From a checkpoint of a small mixture-of-experts model trained on Wikipedia: 317M tokens.
Below are experts of layer 7 (counted from 0) of a mixture-of-experts language model. Rows are named router (the router's row for the expert), gate (a neuron's input weights, with its number), up (a neuron's input weights, with its number) and show model dimensions 0-191. Each number is 500 + 50 x the weight over its row's rms, rounded and kept within 0 to 999. Numbers have three digits each.
After each expert's rows: "comes after" lists some tokens at least twice as common just before its tokens as in all text. This comes from a sample of Wikipedia text that the model never trained on. Tokens count by the router's weight.

# expert 10
router:462491464558617508462440441447512506449520549478492487583535556416536553517445426622472520497525452499480396530581517506552578446473523424470549525445418571467544516484587469539488504507470551468564493421463512550486518435511493467429610541440494556572572508507427453453582451548538580459445430472511490427449468556450476471524540436515535560438562477605559532546513549558421493535501447469507447470495544489516463526555483376460460522469439487561595580420559570436458474479458507488471558574493523499525578437435554560565547510548479511589495507484568588551434520440495491475
gate0:564522378522560520469518444392566466561384519444494464534535483495543388505504464457516507510488602586609531515398483534473445478448452482551529486556506511450508535512531495536405422513481472500505575516495531602460468511486543561507571480519518465475440515579486509427491465483528558498539521420548456511531480502508461377464485521502484490516514547476486491482601509516503473450604510444520486527486465468593540527426459489450519541593493543546572555512381521427639415505604451429454464512508433478476497454493484553554502472462475426556430511505483454464490522559610354554
up0:595533447498502522447568492470477575479462504500488494420458426537469440468556439534498576532430602580525508515508491475466455485460465515516484544543466519516452518504572398504364465511533448543481436533502488614527610514501422542537562513573544507524562605469484499493486500479459495488617483469583496488495462502481439488393454534551535513590513453498492441571563372514503427498436449436491520459584533558585506465372520491498560581502513551514544481505423513574537483439561420420531482515501476569448494485440519567516521460498509487496643485460525569353509549489521479512
gate1:487513465418527547506563512485465385623552497478496451547514512573504541436489519462477463504587368499418489517474533484532580559511485545443491461555489401508440567532444617490512556495484583415499482491490564483543444499437534507449481406438518561524476554393528475452508550489485432492527651415560656499530481462502492444503543511432543506413486444478590426424550560487526526527594557485526524455402471552520530488573512495468436524556499516504474472536589472466446397513542498553556465524403481490504488525510470524446505472546471476517466441503435547599481534543441520487
up1:454488508432565509469519596487541457528513562490546448559573501466527574468507480472482485511556470473505430500503552441486565500446519555437416545387476501439504573526489530543376432517456494453570408469535584479472415455411489462422484390411568565455490503401455425497514536492537572475489591379567539494451440512559487483432576499455573444484527510519544483468513486604522519470551525538438469439446536567528528617549495462462488550511501440546492565470637553490557490485479576578533506519484560458558532516495520504485464480580476457566434585474460548548484522555416543501
gate2:452519491423544479565534473528419525483492520587441431470454452509562540420527557501432467494543398569492483504531493443474550593501499532539445444539492451512454473561492539529432525514446510589479569578420477537563617478440482473496515492532645422475523499442532567443560465535509348522473538557569536499481521498427524445556512571470530395452500470486579466459502381515530470496537381487509543503442509468569551416533568489522470452501550575476501548549529506543470420387555536549501493510463545534532519546441446476542458551493494448542554407423563488531522535492425588548
up2:415413527382539453548466480545399503491522484517502447519452418445551545420556499526465553447537356541500490511487544449504521542480454485502413494518466499491479513488499526562518480566439492603465583539441454532487641477414473475510546499521644440498476482467449559453557492539550406531495477515583539500486451556427531437507514524517575398408521463477589442542451375507509457431538367434531501463466490484561479452495505478491401476460574566511562518510544520507508474437582503598554471518518531550548503498447505517524509561499468425523568413496560532494508496433466554503
gate3:448492534564491542426542560417538520522447449537530486494433451528523455483464509475475523502561590530511518455478508563461472460420502553524428555418550599522531663485495422518568573406461469520505452553507404534510538577531422570555516514480465471524499498389609524528540572415437453530556564586525552481506469508564561490469571426506496573504515580494528483388500465540547579549482517439512510492460479492521492512455514456535417505512444404429398479479494469512515525447483467579599603463560477513416513495533492586497484529497517405413572544533528472415511577510495537488
up3:463493596534506515383562535357538603511445497533544426517481469451538463470475484412490586511587575553547440516497539518452559516433482430489471579432440625476564594445525468530489527478432487459578448463576506550465496461505468550440581454426488485539520481470495499472545497400547517526450540529467525429449463534488536508493595441506507580508543546551502476444511456585542620547517504442446496483437555500529478575493451455487403443468427454503398486475508523452523464412453447573487617558542471495460543422502489547508488524575437469473508509434518485495480588575545505528
gate4:469486514506572528495471562545474496486533492447510476570559484462456566441462516498474487444419526560455612474480497484601499506556494479439434533417504624437534400455524550547478504522532562555534490430627496401451463440621519635449478487472501481521508411480429466452516525459547504558469484500480538426505489530485602419569451438554495433469543557544485384542522417459434464497496569499379452482483466454477496543512429541496464541473552495547487428474461527531549518448494464596515544541546399520460389460502475583502496553529553498482530466368436486523503491448546483463
up4:549483466552559532611487422527543417511588511550499485524522472507540474498482433569477469516527483535549517476441499566498529488545540602487567435427532494519492482437365444567501596513472526496488494583378444547488408488353554532490502550477550463409537460548518521477478450456477456632460530535398437486466511472537480522574459586442490575517456527597547527546405566485532480467567524480488545511491434457504503470557490514437483546440460494457484500494449483445542388463516517545419505537466501498481516406457462587507545533497458491445490574546586458569497400579544586476
comes after: " of", " in", " to", " for", " on", " with"

# expert 15
router:522453485561435394516451474548591507497545520491517453446420467527548516537532427490504489455518559510406430555578534556548466451473534435566500439497523431477522420493463441531453531476469578536564508533524537435505463395504402433405560473497512548437522451427576451565496490421525517482531452499389415440493532545382424570427563453494522546529461531427563495437548449503480534486567389473491461456556431435514454455544525447542560445492469459419538418534519552509542467420436402477454506505540569546440525389537601530496493511453568552468546514526513457508543508495498519542
gate0:522563492525502479437542476486522450499466525543445499520611420522558507542505503496549536474519469507430455515564535549574609594486516596483505487473543514568560466443352443467510566433440522521483589511481531516495460493514544500464496536391470519585570432517511508487484555603454464515498485497545514573459481543461427451502491428549513490536593551534506437407518510503498513427518492497659469469490476519368475550556495520479539471528549557441530444562593417528499461541523551558522435558509472535558519409458531500550552546500456423447516449564602477488454534380483390577
up0:583474583607489529516553533528492525467486493517528556431461579475505438459613542455457468539448510573464561510476432547478516532459538503502543442502500600511427525490481559559561516546483524456572430472502484461561532535574517541545542497478543527463611525600500528501464468521546547523595579505521527419502527480504520578540466500385533518475433461520527650577461574474462438581478523537445469486473484491501524595498543575422514535374543473513518550498560496528453526503608497474497528542494519549480440460513397492431602472367477604528542481566488511430501552571539577450
gate1:483617551481519470584459535482567530495516515572464480509433518479405573508478550493472444505544474527490545497551494502531467502482445553567528526556485486460475539472414501354515438432518497465484449437538596496417496506383568522449495539456461508488535547503509416477541488561479461490438494451404434529485541482510547471430522516598436560505502543502444492427496437550595558450526592598646556601446500537539512546522518482475442576489363460483592553475529493512507522414439479488439552427505590461528601583563471552526473463505527475508463549475482575552570441524479503513
up1:499478511453524510464497504470448452452453466580447581566520517481449563490533500552615538560469504429526458497460445439497601481461498483440483527486405534575478535545538474559543401459468486454554416529527531548527504518530376484538513501438498514503460526484468435509398450488443529484507532508521626434503495541521432595535538424332537501493411467511484488586441547457536401589472455444482424456590480509462544541441518528567464511536531435499457528442470480467469546600447575496478486482515468493525641501485539510497463457521446464500435538508606571563424595517435543538
gate2:455461423507536398454514496499506542477526517466452468567496509408497471511507486504432562459507464600420558560527566460518497493456487542456441504504523471419448549479456490478610381536463452516485489478431468541411541470546495538542526601520464529484481480551442448474560461483380497528467453531468477410540506523474476528492495443524456505479531536439552515489374529506537561417458619533562485464468399503512515471533490578509429574534434555437524469549545480523543444488575491478432484433482493439458543686537360489520424526448519468475570567472481551494548384488500411479
up2:506506545486469605463517558479481489396589471521500517499498525553507497468510490486553479497490488497514478451516518489446471480603564435474538477474540568583503480526547540539453573486468535421490462462479500426486545590533540484579475482442545467478554444528516516476594573551623433536552477497559573467461459494579497420516506658502616447455540457541513493505599496463390486560499463482484573456530511525466471489558572425429521549461613470526360506499481488451492495491409515689559524552549537494514514486454511447482583498621513548515457518511474486461495572510592469490
gate3:540513458425493556549431486519438545415539449531441503497523488489514497511440467465481470455526400404463513483545448373436560508460486517559527542486616491467515553515543432463463473559482583535452606508428478579681527520508501448495549461639564474486540567538442493415497498455487514511454509541476510474594560502485469585497531539463483463500500511490583526520484542480471553609512595448496390543516538495520477495560447445557445538475460525455394478547567478427509524538551476452477540563461543458459548451428508471510486536403343508544489525492543462587508511542453475518
up3:545433453433474449506484528546518622405533473491541475472497532510552448546452425443465481377508471396472520524525498458440481512465512509554497452515582473465525491499533453469405494498463594528500567541483508514591521464508457400501561465625576535449559591556521447425479489440540489533466479532431446499588490518440459580485568526465509481570464582464595511485470491507409545579508520486473400481524466523610454454537450456547493495429483475441415394558540510445588517472519420477460558545517544468474607402459541510528463532396394502492511491457530423555494525510472492536
gate4:541521552462495527487529524583473556516518519453437520481458570499563539560407449554510549433462465487531575503454406533485493498597463477460405479583451485560464497443525462429514541514545586581528481546553482500482462450516437568578504495552496526451560528465510480525494480473414609480527489482476484540561531518448551547459518520420507484572478493480493612524375467457436469498484524414512512528495505520466515482436486595513497480472428520491530397373522567490439449565499432599391575454474502551378502515415493415445467524481545502413604602486537407545423478526430500483
up4:534446535511548440478522477478425506496329483523554496503520525480450525504544509493447460529389415456441511449505530478513468536379465523473617565427497518511499406424519447523562446511477399507480544481464483549499552546402531533491373529544526359535417521558467466483487529459554463474519538487526488486351485499493499486476547390573507476486475585470471409471488506456548494504511496580500479491490465518532433506497444464518477617625556555563518558492454419484533542537531518447526384501549552445515549499469576577453489492504449471518412487525523552426502552442559451477
comes after: " No", " U", ".S", " the", "|", "-"

# expert 62
router:450514569509470485548423337594429451559423600508494431510492563492495441555516556435393495495539512596441529535505412466409532520565503469507515473481559498595460486451503461518532458496525559518449559407539524476513572510465480540485401539500476583461471488438435532540517505442587458451476557389541547468563533547428553447483525428492492462532434542476481523477453483424542539487557435514452460459464591515485501503476498508489477489452542573532558488604580462452481503554512455491400448558570586480516452464430489429461586513453468525466529535558506499517543503394527590408
gate0:457472440487437522446508472534441439527588591563525483555496534480373530452598477478436480555465501508512498524562483440512526423492527504479503508506497466483462434452522473535464550525439497554510414516510472421531436386450425601563473474486402534551481374523462494464562518489400552494459511470580576537476555514558576486540504419474469538500503456426515515561464468457468462502575551499402579453508484555467511547509417541526584566474487463444430535545522534507574514574523495539533515592551490572526560460457574483465493387533546527484421481508588371627527540511563464503
up0:528493475474457518382520504496554493424539478452528556464466518488484542535488479476499522600520492510409525488504513605492463543467529379507466364540617538539476465508607498588530527461545451479536492334483465441498478464542558489535442563510414500484499570517473546490506557523604475486507565505520458594477462534566528511481552467502492433437560488490491570427540448477535519500452484503493522504513507497450518399457571508530570585450499522504536521507541411473549543450464492476615444511463507437487532553557616427478445493529479663466449484475363429426545511459516463547
gate1:489580477498428361495490563535513466520431483436481522504530522408514481542468437480529523519407556401532477480440399471452513570449496422560531578518393493521433531544449502468533543537475497471436510482420498498493456461411440495467508542575354489522489552467552513470522471572480458467483537518412472524527554484345502526517518451465434514534447523449535516495439486414476490510525506506507507458493493496554562448523578497506515538436468564528502518454610517576546482568581392469442504576471497395464489520490593493455395447433554572484486495611486491462483395449414545486
up1:529471503550541650589526449445459509517489509564472584505454490565478532491549520574524478570471365510473480517478633536494449462452509460515516505471533451472509460469497475482517418485466511457566505561496507542511508481555489462500515506553559459492507486529622444509498563478500455516515481498465458435501549514544497577478507479563433503519519482499433557461551598599597556557464638545453502550523540451495386464429532442471449362590491423448537484505476446361450517487439420534509543427507542558473549457448547582480542513517513405525470459471499569466422470579490420560
gate2:444473524485503524501475349485501490408508523512491412500501542561469408426521444527462472560496531528572534498535580475439529459481410561560485493468594446553607449436516471533632519533556472529519540508622497465525545507597480564578480361488553545484550474468397487552563469436471507461473510535529460511594554512490553517487426467434456502466488495416507464480391447517424512464568483393520480550460493479500476603449465517445429474502513526492508472497491619421538510466585435471402546503488521558453479433518430490477578502420524442552452566517526472498529532490556519519
up2:471482517492499517528466434523494517496554527549493495556534491442427564522488564476547487506545481452439464559506453463483550393517575466574572566462479547470513422470500482454433513523366409605482470568497496508510521485475519568566467388445492478529467445486473549450444568568406472573451537529531494375473491408538605578521449425515513553570505444516542467523428500469427469499542525547558528478464416536524459470557446526507429469600456500552534525472422427511440554496460501576568513568532404590582529461483456625482486399493521479501494578458551437475455588508533507553
gate3:512491486458490472518521468514572515534511541521552523526484465353514492563494433537403494507508452557407442510482469555452392488421482507489419407440468410544502508528502394565468643530586481502456448486570482479510513486514495618563468512506455478565481458506518511545533495484508539497574603434437495510449504537514525484459516459631431554487446409498417397552414454555490536510482528541551492506472495554531456488497494542524541615572424530476469436577531500406527527487499444512431533536565555430428433431504578467448526546453510556509517375545485540519507409535507450516
up3:471517506484459562448580496521535572516553484597435535569446478545500524471409469522446446419521510525516514520530524517500560423556541631514462554441601586522450511485388509562460480559490528403425482407557503519498508497529549557545476550531515448483587421479443483536471476455459392459514462460502506522529472461528486449520373602554527526412565459534450517532554565590487496422445419478470496496392514587567515596550543459607564470493480445515513577463443473494516489497499517537442521448573477522574503584495453508533555537512581465497527521436440487533557484539464391448
gate4:480532543423578481546428464524482474520570499496448506505502584527537505536496579459452388540458466556571603488555460466485549476535450534515527497532501542550562473438547511563542481426505569507461504553507485548430556512473514483489473527429403488486574479482431429484426451481497478443470559497562468489508515526531472518443440484525533469495508573470539545447331580458507469497507483534464551620409547505573504493530524467499499507473471417534530461518528441430406535578424441605445462375525484391516489511470530484416507354513566509468519599466437552534477582514517611444
up4:482500529577444574491600560483556530512501456585481511508490481521509483458498419415574541561536513426534491476530521470519484421505460625520521533476501513451407553493531530516553474516556494458465477475426553453469458450497580584543440375519508408568528494467497491583502567572463489377550483477464533473540429540527494506462473594450574557538580482488484406482551534574464507489432592538574478523560547536525479526497547515532604498523443531491530481514407557543379518408458468457546452507550510466494528543553453485621533472588532543501454442480484529522446386528406403464
comes after: " of", " on", " for", " in", " and", " at"

# expert 73
router:496490532584444446529441432569573501491478606470541411458588476513511394566573442496394527506419455542509525483520450517483522533526490579519439569433533513574576547443522501562477523519554553550527587566425466517584499454507536445505446424615545490518487518551482582513520582432546587569468481480481446484535562487562400479512464467462501495519457506421531452446596489483501577474494461419541383570537486468562484520554577520473528591431512519443480456519570558531497442507569445447544455531502532526478552434512544441462549545447436488598453526488552456475518479459420483422
gate0:485475564482412509423537458546550598499550454414410403492512490491463456525469437488450554561413531596526490429504465604370536529465443493561462469465448564559507522489598570543446506458493476434502539482535536447523524486487530487526509417521515554589574491616493571438495496440515473580501440475534554514536493448518466504469504519504510544513512572504464446465480587583440469582463516470546515462497501529468454559429436468507515500427522518534491463535504519500566454433527394484521506478541618453554526519499555430444503535473424467446575473590488442530616607595500383485
up0:488489506516540500565503460447425451552462501588554537488433550535427544511506548564470463403518395524439501519482558423488455549612564506459422450495502462493512508523325500484545567533524490529436543580473515537504522496524410472523541532548573527497404528409538432505519558448504428448471476527500543487509474558521531516500565387531457578561414508473483506570476452490567545402454483552488574475450409542489543521546560507547509472584521500505470574485533477467505505424493442371381504471496507386487447466488582579471525526457572548488503492557499611577458478420498507513
gate1:473440505464551380504437468571479505508488533545542524464418545508505548499471506609503642449507489469580539433516468503492404520477519501438522401456526527428428447445518451501458390523502475500426487479477561478435553449573543374517504483516525461385479571469552524451457470537517507453485542420580581517551515417531538535482489569460554419477431467520540558516470512457526425523505442454563545462566420560557500488515552585558468540528535481588412489508511500496556506452552564449456379527561551369487519461491417509539437533502490438579453542524547493463467434479440492508
up1:486461506476520445493410428602587542413474550519530482414539519514470542469575530504469571506476498510527587430574465530572496511510492504495556454443542599489457452411527507461492456491513464503473457487468516481475425457628560405543515442571537469396491544468514560502448562412551520488545587462470502430529526433506437540426493533460618389591480521424571564485523482525495433465508407444577546502595490511570476516537604567472535558478520473548510485548529599558485526430546508481530440508574504469491597472479420496544517516487413459543451553475600500484490486462413511536
gate2:554483466490465497434562454538578498496548504466516514536456501452408503589508424586497568477514524524463488535584497531601471530533523506559550493533504521386526472504477395529466489500502513511461493551470502464444453519422449454496464554524496463478608511420643530448527393533539543561500431472557500504468454479549516492381515518632506485526556438495565445439482449504479483462478475565517420533543441504571510489542519505616546442540459491523527490433474523450466460543460441499535487531483416518503467413590400491611477485630513592538470349547519457470545476588508443487
up2:529590523515549528541462498454444445428445457651462546500461534559572548397477585509566510500498546430591440393469468566422539510510515400481498487527457499567466537601438530485502530516450470485539494442533473549525535499613511492464571497413438502484485514572411468537539510523456409447552483549460540445540508510433490535533435481432506512504486576552503527582525633506493473501525591491518643438462519484421528444425434478444447471529532519476512490512501427506496508430511561475481617499432524476544509537400485532418492502386505456447526527489467538553434500503455482578
gate3:579518563461475571489497436466474564577540566532547512515523503499496462525445536573464562474521489485383513451536536556520489484515511476516518513504523429517456559440511500435464461572470462495553511399504525507621591475477530432489473421529499564461421519427558487523388501524580493463582482413547518480549493478528493520543474508495445517426412501533524499475444539499503532485468544547498433553533492577635477476513553492480303538505554493540446474335559564387457540560477447517477493582439576479418481445474513430434468500442488587485524535455520530422439499504571540529
up3:457543529507549455549478532503516426493530424374421532519425590445513529445496501444512542593508516495563500527462492502532463515472583500465640440541461544460495461627519450472571536426549555519492494560550513543431457541487488561482529591435443444502606538456463533491611444446415457565474518607470518600451517451462542504493578500506555547501568423525459531484525497487505506542481497445552529482467529446343525480504462502484577492556403486508523446559421408527485431478458482533485485417435422525505515573509435563572515478528530392513482465573465524571523543531467498531
gate4:525544537529538509546458581338543462554556491418547462575532489510437466575510471571502499534519561508521484554467455433593541476370567494454457513465521454440490546576537531502533505540595505501558597535536525511397586437506530494483506435538512422549546449434469471394491513529483488511537551430521425609450507513456485502527502519498520471506493508536567462523458563488462503528529556512568499451550512448503490487492479552536457524465477470492439513357478516514521485516525522451437429573433462457529467470559432543524315524405526510558557438560427508487461506660520480507
up4:537491453432528504462462412563424521459569488533440524452458523443497569385466586464519469472463512454464527453550550542474508465610510509555500468550445482542472484483520449498485502451393456492425409504442464488595372587510485543538473517441457578490472573514527489549549480491513505550473503599482601477542510439496532483505504546504505546398487438427424513541445430460465432451487506518462487524415449545451559478598424431514470389574482456510570505508414471461409433431459519553523540441503528616462527537474510573566576458603504464493465472395552517537552497457505515551
comes after: " the", " The", " New", " United", " South", "The"

# expert 66
router:500489426512512526441508546582482484549551477458494404454474513418420551594498440411532495497510418498493531501541399440435463432521488400462408445566525451544479606427623537580532501458492530529490455507511493509470577433453485526578482534476477562610452599567414474558495551528543542499478513510521443531418535541525517409451482446519596529515518561417474505531526527397445419491550519521514550454431542481501520586523497581547577562481543465414418574548495517443461563450514562511523471492534445457505541515568509444433470418453518520491479498514476519574518583589567498499
gate0:480486516473568522596498522467548580519473468617590479536341522459465504557537590472534571441539519471466515499431482509481535554410465500466453550478477483483538577446522428541429517522568497535523538456566552576536493508535564532545646534462359472563456491488460499456499552488399501408532491468561477546471549505489476405462525469665486536523382530517534516494484536454509474505445514446382527462409490527515459560533495491498457431585455490494535500511579418597467540468457440545485568526463483444467593520539509476470543475520470506566542508463514489483494502498559429581
up0:575498539516466577493448491503488460449473551497414517503646571522543513460494419502452399552486491490535511549560521544535528488628506529596560459475574547489465442531458505471556493510502568521467457460435488418527483496454465494473386500487586497404583488482486491567448482497594490546453453509478510427557470487567460550496527490353467462597637478519523496456528499511468592401632516530505479566502448510543493462531515485505542571400499532538505527499392531428557473526566436499479507487527507527539418462455411529601517514535463435412415480494515528501511556516464537434
gate1:456556516443528586603534515509503575443486487642460446514460469494461419598571520466516487501528510540440443466457508529443472384432443534475489510453510515551434487524542537579580510506506553489565575500470466630461477542529476556436497555515500515508500506543554486430487593513483434552485550486538419512517629529529421472499541411534479548447459479471474588523592586505448510621499501548530476494534375607531504476485566497409504500471573481480532598432588521466502504506485465562516615487474547453515513484485427472476445502447349460503477564538495507458498517516462479527
up1:517451458616429535496473452506408386583492556428534602510525483540555547483527437568492477473459379573547563565581477491503513557499566539552469577445526463511565497506440532507443561444436471468471449521530435484555441412461550482551487471486620514510423532530522523569533446462476533481365532471482620439504493462541550535600461489455477546549408532499457451535501560537582516410526442480499533532457565497525433547495473530575486446473502498478459491548438497573457494507584586455468484500504499510506534477383597546510585545447583543480505536446517451519479497444532519419
gate2:469465456559508423483436467516551493532470608448482485569582594486500540552556512512421442480486532437514539501541445551560538474457659476524491476484559511521512426424568410481470548470475512496518533550565481575595522538484534493523493537465432512496496516413383553563556531427467520452566539532443589493472553487493570528453546577534495436493441545537523566445396541419471491439535423460475457559468537487581471479438427513578522544537509521604468476482499482491548389537493573580525512594493435575536518507491521547531476528502450457441541549382496491491610512422504452436
up2:481519530444523552612491466478484482445482421559549499391440447561497510359430617595528547550471502519475520543470493424494518497419429558486519557471451522524457522556426540502561465537516492528508521428389471467499452444546481495457527458543515417436472483501573446424440479519440524546464533479516429486583460543541443490536420481466423472487468360525507482630591456554491497530426554455483496552535480451444472513516607446408437463490513535419557545492504485582447572482502463461470500452456586411463493453483492478490484536537558481590446485527539546468428433468470572545
gate3:511531547482432444479474456524591446549476462468525507446526452482490524495430428500529448509446458555577476422561465517529534563513434522495493562484508500563521520516512556582632430460556459432436421437422465538460403580524492413449499424490499490418441537485488464474571532551536439505456471520459360492631482530559464478536456625474450446398488410497408580443583599438472466523534521551537475610470473461532479473475510525517465582505466466491445444457484570495416462453471434481501416551453526489498497556559463443545568502571457584479501455533494478504526441456503490501
up3:526526426507526579547511456482525530508490421579546554534488476550592586547512458524554560407466489503511462509411573430477438549426389532488511487568528387435530452544498502498485527448543462473503541477520515523464498476467592492523526479618479487441468500470607582530485441453464573487515505548483447505479594536554425455613440445564422399466481576481553424587487409529470512492410472429364472527512503443537452480458479531491486444469468417422499521525550481446547565510568510491518494536480485528548580439494410543435527521493507526562478523538376572569514481474515463559
gate4:523455450490464460485496500460584412606453533492535606528490545524506502495493454502441398494551506584422526504420523491543520427584538464433463524588569484454500500417473420428447510480462481538650528540437558461532498556548430525465563553495516564510473607510479548533509548549492442460593520553543563571561550513450531464527556586504494544517467520517567434568468418530430425507475451433554573488447519535620543436425485466464508616607478546505454605470508464479533477540434525477495533529519581556515500522487587584506452529475513478475558454482477538427508512528515554438
up4:525529472484639484585493410489549454371513440582511494539444469631530543529529591592506542593452505482569551500526501464427521462398392592533533460480526509474513427524495555512561450464600443508403504494542477606404473532448475541442470482539570462445468486456495475472435502453543459519482552472481436447520442540529486478483518454508535421419497504522473462431554465490546527555528541492444523507569493473474446500468502440517457412489453474521573468476455589430434522477500504508538466500405451400530531461481402615493542405462472396576530521516494437543475506506502514519
comes after: " |", "-", " J", ":", " USA", " ITA"

# expert 28
router:505553497489513523482530523513556515408502462496473515486479425478505558490561441532492504457575605485514446478607474477459597496551496458445474449439425530525540536521521563509423502559433560486482506445515497456412446462577397459519573434505564603502503509487529503432643472560443543468470456414561548541426500481437438562444522596499562491510548482662583521537512462541530557477481464506453475468553579500484519483549436381519469495530463445562547547451559587531584529440504598577479524413561567481600538436447528465505476487496523527507468538490592473427541510533505482471
gate0:523423537451544497624469453475465482461488600545480547486403448510502466497534446513516436480464536500507542538471559488531511568512587441555560530613445530508518503546522532493551578519481594548374630483381482482501476543424547524493472649513505475507498485508487567479510401482418408595542590565538474459507505460471525505462510540474525495544477414530581530533505471414464473574587476496516509503520549489565462457551421480425557563438461516549594563527490554503463540490453505438562447503514551488519384456470495545489538449553401455543446554551556515458502522581468496443
up0:631511524483561477527528481445458495481434544536528530502527514495508481432548481418589457501436534443400513463553534489520526606505551451492486450503519542478470441606569525535523510526438585602377504412454580408489565525512531471451424588484510453461478480481424507467520533419543399546544614493581458396508512549463600519482466536441537419578559514520491430469495482533494443529497554483542510539568557563508506539538529498497553526518503602514536499540557518483491565479541444392503496421520547512564449484511460504417535434485388599493524505523527480521500553473375556482
gate1:497506583572585479556494434538510449482505400589534555516427454586557482439513503527399486462507500514403545519572509624499499524486469520466402514552504505529403423520416514527648545490551442571446538462514519531520499561559520528515479527581500504540467546463474537503504539453429518504602527555489537508546465510510498474393475443605457512520405509463539385486491466533509545479438520445582479476546592521484477429537485579470527511509447469538521548503531554494420547472460514469489554389412543399479408476518508520369503467482536493426537406519470524535563569519470514448
up1:501487454475492477483436494458485482545468526355485476464542492453526512582454485469529558518497542515602459559415510489537436497514584486524595503519491454521566494496478484537468422526527531524548589556487488462477441443389493488392528434454531521384455429497524539481458471538595524502440513403510499611457513510595523583592516579508530555497474436510441551511529540474511454528567535503398474557517446387539554576492451464525571603485506545503495427488454454453596447443495450489487509574517435595498491504491466512535523571500465475587432608475544460438406501398541534550
gate2:481478530462536427495477462448498531492526537503439479526509398513472539560473457541543560488473489541507579466516507533573509517477426485457491517504476588447555536483520545524474447527589440522580529436495516452499463492450512443446392497584476496485512448590478620452504516573499547545553511487568370513553446530523529511448529547477527397501522553601635562545539481479463551481511500455550483488548524415555531444477448547545481553440557536555500436450552557550489488437578591583601502568493472479554507543558513389357559551447434478516445547486427456464443469455584417434
up2:533528587468460440501496553453480431528554514496402495453535504495505570532488539547551614470498543509463518556476463559585472519573544496441503492525515583479519537400542542467514489493579459441585511382567525445538456488415414465562487492493468489510573457528429572468501462526537563476544463435471403497487444536483536548457549558444472465558544590576585538528625445460401542515482437515553490486496461421532458473548445565553523486451551555478532477472582515522452549462549559543479532506500446471561473567608514351449516437481522490420480520504451492435559426421579426472
gate3:532486491524446515441504504484494543531465461456484470470492536504538538517486556462488515443408559450529529536535471507590474461464503538414519508486428489492513451456462543585519485513429455407582487543549417490614469456476474412454434476520462454486462493339480524621443389385529530497532454506435379528490558500455467577451442490575419481501460462455509485437421469512512414471484389505509483554606453545477528487453437542483560553496528565536546370457428478486567508578490467495467365480521514561482529405466474525528492473547505542499567518500565530438486509455451425580
up3:540472480551447520450504581439546527538542418480559455424486502503531522500497489479440439478461555439531460530526509489539489532487470499487449503492478505422494463449471537531461488500408497393574434536567429500555483442540421381468473444556414427509525462410560487521498452467483493431535427468491377544497520496419426609426420548577421513500412520518542458440445497610529478462472365538475465530558483585483533497463480536429545576452512508536539379471483557512596537583524452487454414438542582508468547411450450527507463505562550529511513518573578519478521510457438469556
gate4:424502469505591529515529517429501522568488490530596496636435450515464488481511473475444506523532540561571477555465575571384573505538477431510440551597504535437533512408449504448534573445524516513505551509449504619479454496466419509467528559547522547543502579509528526487556488513423451529517640496519573544537463498549601513499519526505501509490514436495476551455475484508540534496447446470448600480462492462520470526591450420492534500440374449548454485461531574493439509481515577498566549404470514479533425486489535670444514462528457452437438524420468509408467604538527518491
up4:476485576526495475491532459454524548487515481540538476507442504524539361523496503471443597502486539541505535518532531636502539445523533525617596578517494487448505469463512437460530537478480573488449548460532411592451518563520523449550544580614483484548501562513565510513443524507442587542577471621452483462537543440611505461470478481553499569570476471429474508386465481578527577544403514502497538582386426510520481456449523545515503464561430388487480514521571491467448452509401543526450553481514528516445426473571431561521604463459486497445528522501471549433497506567538448540
comes after: ".", " with", " of", ",", " and", " for"